python train.py --num_hidden_layers=15 --hidden_size=192 --n_experts=24 --experts_per_token=6 --d_expert=64 --d_shared_expert=0 --hidden_act="swiglu" --moe_layers=[0, 1, 2, 3, 4, 5, 6, 7, 8, 9, 10, 11, 12, 13, 14] --router_score="softmax" --normalize_top_k=false --routed_scale=1.27 --balance_loss=0.00495 --balance_bias=false --router_logit_norm=2.0 --init_std_router=0.0146 --lr_router=0.00111 --num_attention_heads=6 --num_key_value_heads=3 --head_dim=32 --vocab_size=32000 --norm="rmsnorm" --norm_place="pre" --norm_eps=1e-05 --positions="rope" --rope_theta=2020.0 --rope_fraction=1.0 --qk_norm=false --attn_scale=0.177 --tie_word_embeddings=false --parallel_block=false --init="normal" --init_std_qkv=0.0426 --init_std_o=0.0528 --init_std_up=0.0609 --init_std_down=0.0609 --optimizer="muon_hyperball" --learning_rate=0.00797 --lr_mult_up=0.724 --beta1=0.95 --lr_head=0.0103 --warmup_steps=200 --schedule="wsd" --decay_fraction=1.0 --decay_shape="linear" --final_lr_fraction=0.02 --batch_tokens=65536 --max_seq_len=512 --doc_mask=true --z_loss=1e-05 --train_tokens=588400000 --max_steps=8979 --dataset="wikipedia_en"
Below are experts of layer 4 (counted from 0) of a mixture-of-experts language model. Rows are named gate (a neuron's input weights, with its number), up (a neuron's input weights, with its number), down (a neuron's output weights, with its number) and show model dimensions 0-191. Each number is 500 + 25 x the weight over its row's rms, rounded and kept within 0 to 999. Numbers have three digits each.
Before each expert's rows: a language model's description of what the expert responds to; "gets" lists some tokens that make up at least twice as much of what it gets as of all text. This comes from a sample of Wikipedia text that the model never trained on. Tokens count by the router's weight.

# expert 8
It responds to: Function words the, of, in, a, by inside noun phrases and names, such as Chamber of Commerce, House of Commons, to the head.
gets: " the", " of", " in", " a", " by", " The"
gate1:539508487503468494538509575512468495526539495477482477491502548487525497466491496528476457510479504509478516492515475499470503529489465482495532499524496545546496512506503515509523478502482473501478488504489533522534556488529467499518539519493487552518517503476518532516520479489469432478480505520519512476517507496557503426508538521465529506507511518510480490490514478494486522502497538504485521480513455528519493570469498535460489473501483491506461547520501506491480486498498491460519514479490516488511507533481523484527478479484448493484489508502513440490558514526487476542
up1:479521523466493539552484469476504512556470507525546483509502498517514481508522482540510493520548487540535504473465489497486507503452516447502483479487463537504493513470496487501453514528499489462508503522461501550487501530495483505475515469497514496493489548468495499540515467526522435521531560534493524529528480498493519477516494494509474494499487516479473544494514501495504515485488529497516506492557477469507514530501482472493512486483509523473537556537471477487446460509526493512515528538491474476478508469505503533532510530494545495478530474477555497494492489502535465517
down1:506513473510496491506533524495469497475472480497463468492486468488531510473469536490454467491541477454545547489538547528517470483461494518521515515542495518505501518519499484488511489518528504456502477479454531488513490464479498521528483533506536577529453483446497488474526462480481515485424467483471472508529522522501507527501497479492459508450480515489488484510535467480491510491520476484488517471488508537489522470493551506527459462525483515522461475494505502546504529511500489501473513497503513471509483494507490462434525517496520507518488512506504486505542526501511501506
gate2:486508467487509497521511545516470490504511458499509520527491466463497527490514499467512520478476461511488507488554518519496575485474485450507481494515503497481440495473548482471480509522438538498538489487491446470515518506494506533499501548462534522484493519522543515523495492494483521543482486542489510537482496487482513508540512463531505443487509487459517465533467472496527477508503474484478527502453470518491500477506524472512515512530462533512513488518488471505486525486489489517517489520462488464484482522500501539475457515547516498534527475497464487505506517510564480482
up2:510483539503476495507449523552462483550508523552457473481502526478522514493507507502514495511487469484470505510525493539519446553456466524500496494469550475479461522489481530501471451474456473506530488483514496493467477521550494534482536477495475503460491510514496491471488499517515493530496471496510496515520462496524496473474511551508499506493481492465532511514470508502512477516508502477492467496497478479495474513509488543455444539519544496464470446531467465506504458498496508486430531489510472499505491494544464455482491492505496521529491514504475497511510480523524499524
down2:482497504524521459520517526495555497503493484561475487516483530476497473500514535477524538493517474513507476511517481501477493526475541494496482514544479512546515470502520549524471483523490476520471505486511506501482542485488531514497518520507487498488482508511549492507464542484471540496523500506530466482501504453477516477530467505503509526537516491469507467513491519522470462483487508520508512537472519467552470452498501469535557519530537521531499517482477491527511519506454501491506478529502447474480457472463549474493499525515534497483576479481485503501492534495516450476

# expert 2
It responds to: Prepositions like on, for, at, between after verbs or nouns in descriptive prose, such as located on, For geographical reasons.
gets: " on", " for", " to", " as", " in", " at"
gate1:514521451522455517479484499532502460500507454486526459531537501497537492457478475485517538472547510502501543544464470493488499512500478521465504527476526542477491476518520497480490479502486543495496452493526536533517492474493519549515462471528531491507486494510534519537526482493548521512481498512510494488551518515546468509476476486464481508511468501544528541471543527513473491505466489468490503478486511542507507481503509515510494541488481512464491501523535455468448491500463507508498521554464515519485514526510481514499483521490559495489512466533486542503509477512499531503
up1:517498483505489502487448528479489507536485535492524473505446537497529524528512528523524527456468475487511467507517484502466500478518489529469481526500503441522464483520473495477519536479534516509464495518528505506495477470473481527498493495475509496478473509530465455507524519456486495493521510459540484486491510525529516504496478495451508531467479498492502528464535488518461528556505469492525526519514504458515453476557482506453449505500474550464514495510505501502501536510455487498504510514505489505440456471481516426517532503522462498509527517503534490505510504479513494521
down1:482516468545480511479515528476510453533542466516533493493524480493522481466496465474511503473539465495485500521492496486511532467476491518526529472452519514445495475497514477498510514499514515476464526472538527524519521488512493530478490512476526491472533506496461460546478469506490514489474485541498484498556509521508481508502518500508496508505507539519495470473589537545472508508505515512521504509507489510515477493471508493471522462561492505478490480494456532462448500529501524516489491450472457493498475519511428521477482478524516533486465505474490515509464506507472469492
gate2:485485446540538486495523482476530532517511503503479526533526477481553480507509494523541503514514513543527509539479503507505452542464484521493540511518486514538497505518536487515518547487468511498487508464490517506497534464488468513486488531533497526498498500489467559538517512538508474511539500513540501493478461484484541502442524488506545509497475473536459512467471551473459474495514506509518537519488493520484516465474482485493506515477549503508475511514561504478493501472518472496477493481522535516472531523506517533550509485494536511485465487530525527536491477518526533479
up2:488483539505495497524488501489517485513473519502547537490534468516478472514526469430520507478499561482479499551518482443496505499517530485471492502471455500477480497494472478493482477483514523514513486533463512483560513522481513507472516459475496464500520510490505523497484509482474505458457539564505479512524508478492498478512457486479487506501463490549501538446485444495455470474504482566512486499497497517480519512502466496511507484531477464560501481473474488490498520527486513508507558535487485484515467492477517467517484524495512507536511521508530476482519485467463520514
down2:479500495476547474509543509504495511483504525524482490509496498502546533516460543531475513522504496531532499493525531499521467513499476510463521510534519535511478543509560498486488510511520497487509491466494467487467522488480471544473504507479512531491471538468511554522493480494544538472493509502450522503481491523510541501461505453503498479497519504460480491533510488505502545486506506447543543524481524540525505466510515488530544539479538533511510549507522476528525508463497528531504470548529520516505523510483521519535520517530475534500513446487532512553502477512492518512

# expert 4
It responds to: Hyphens and dashes opening list lines (Genus, Type species, Floor count) or joining compounds like Doo-Wop, stand-up, dome-shaped.
gets: "-", " –", " -", " ", " —", "–"
gate1:479504500484466509526484551487481456514485524510508529495446502510534503519505474491494496495449459500524442508476538476510497479493538538487519500492499484543519495481494516486524500481505477490551487516535483495500528508548508483496525496511490511482496523496545485511460499473491531494484485523482487516468479497539467482531456458454470479494510489490506454452502502501546473483484466527494481555515500538538453470464532509482523483503473552486510449517488546477485518532502497483539506499484498506514483489480497499452478458450463527495473554496475513505511477490542472486
up1:550416447491512546532493502520484482492489515498479497488486526515449489484459522499495520461505486543503494509564509475499510488490476492547532445508523492514526508479488507480508504440508517515524519524470485496497502530492489472490502476511530468493509494492490442527457535494551485536484478518503517500490502485503512495515432510520500509479488496484541525517502485490503507478498504468538483481509500481538492511520484503513540490519485476465511483508545489502481443509484501526504484553487549538499553454532443480532507498474491509514499481502533478484526481540513503467
down1:538438476484496501522520482511489538497499514523541478532499539534530511480524544467510489514479504501484474460493495501476485516495484525538479465524512553508524506525492545491520467481486521505486494511499479465496496478464467525481496505464492488502511501490507521498494461522557503497533509516508504524489515516503583499500462484523515478494530506501527515547487528490501480485550513492485508447512520474498486526497513541528499492485479446465492534547552474530525482464487489507453485480490533540490504491581493450518491488516526460484522476538509510470516485477520475502
gate2:473522511483494478464483532534493463550519485483515513479519485498472510497495469499527442509482509515541469451553499485537472475515480541472491532495476500497542492516517509496470488515452521519531526479462537503453500494523522507488444477561485498526517478491468507448508536544526529483500471511520515520502463504523482495514493559516502500453492477508514475501542530522521515490451457490526493477460488472491521521519495471510523480511560515530533509501541486553506530465548515510525487509483473523488482480506503460526495499521515508526524496500530513501489491506493496472
up2:495449490464493496484447493496529516465528521543494493508519498516493507545487488540473507507523477486528513499510485468529496500493509484521511538543453522445538470508498490482473480467497485496499515502460514481470528497471535491525516535472488484473477490526504480475496500550505495495538490473487485504529527490482499522480521468527519557517511512475522496472516500495470490520496456504597530453492499533495531484472467488465536560509500519481547509503510503490505498486498505495507483490499473456503520462506479473503493464485543528508545504517502510437559473491470524512
down2:500481532439450476491443500495516502528474497486479498454483492480486513523470531529464523520497464508505478463471487540481527513501473439493472530462474466502448514494491499538520497485491488475469565485507522488496494522530481478526517509509494490510502497517496498445478465549504521487505502462516482500495512465515444512459502477523517555517468505476544457505440494517485462542495474485516511509525482551512543517512532510457488500485497496490567516504513525489485504510495481467492481465518509513536508479548497485499514483479496508522525505496532494484507521517513466523

# expert 5
It responds to: Colons after infobox field labels such as Occupations:, Formats:, Fields:, plus the, The, his, her and its before nouns.
gets: ":", " the", " The", " his", "The", " her"
gate1:511502536509527527473519477496484500508500488483498515534486485493531458501457507502499503513523527520511489523517489519541510562442518464518481528538496537459474519496497453544531467484543535518488484443453542488499515495487504471493494475544494483543500512513526495476486507496528548458516529480506517475489524523472472504468490520480489491481485510509508468495473521478466498507500520485470505511495546530479517466478476504508495443513484500517482448509560514517494499500523512475492489530505515508474517531485540486507496562449474460534485536506509480458497529482472549474
up1:525467506509500503449520488497521535462561478500524545540509524475536526490448512480464521464480501490521465429478524454517511477503497500498517473509489494546513509476469451510494497468525498486496517485455470463517481523482549457516487485508501471496508526508483506519509433510517522487560542521509498503523518510510486505495513480532481483528513520458546468497471507510480532484478460498484518468508507471527501528502497514525539492458535476487519503515498484446467492489491513490507484484514527564486466534536496490509531495473524496508500500491473491502472491444476509475
down1:452489473520521440496469510517508510482483492498544475518497508490476473503526473525478470495490498552521549518505492522508461505507505492489517513489480481474450514490490488482515474549470520535515444479499471524504520515524478533518493509494521514469495479499506498469474500462515511494477514532537529471494504479495523532486503540495529470528482513514492430443472492473536474508524506464446532476479491481479530472501475543492468475483483493515481485530477487546488490476490449474503479508525456499482539444455534532504506509490527499501503507520496486536521460543544473489
gate2:482523507544499412493513446501524499478482529482513498529454481496512502467507459468502544516503521518445549530525519485476514497489501512516497460526481511512499485466528481506515535513501518515485504512510500474542545498510512488540554510484455509526496495451533490486469553483488488521461505546487507487503541506526488502499496458486498453472466478523480496519512482499501499483565486507430503484545506490488467479532532487483536490487518488502502500498497504485516504499533526511516493526518502463465483431464490486504493546505488488528510492500506509462466492540501480478
up2:480511465510491485504463503525519490520484504495475476517467472533486520477475455505495498473516485532499493492494513484546474534492478547489518526520537542498523524506491484500457557507452484478435508490496495456494512490487497497466503502479461469467589540479480440515470511516493477491521527538488495531552483473535499505501494517476528526517499486480492519494529501470483491501522539496493486552475469509504495502504488500520504524523535532498490539467525508501522465474533523500492498504468570512469469494522481472517499502471507526536483471517439495509510484528498537536
down2:499493459461512495454460492498505530498455503516462500467478483460524483457472492524487464497519484525520441519527524475473508504504476520533490501480517466530550502474541518494483485470546490463484497500496517446497512524492557479426497490475484463504512505533481483545525520521528505490469532482512516458535503494544541470487503521532512525497481527499495529470526509493467528536439476481526551502504491473488529491524466530520475494489518482519500472477506528491489512479490510490524538483523537502458501497519517483518514473452482498511494534527492506505514499496471534524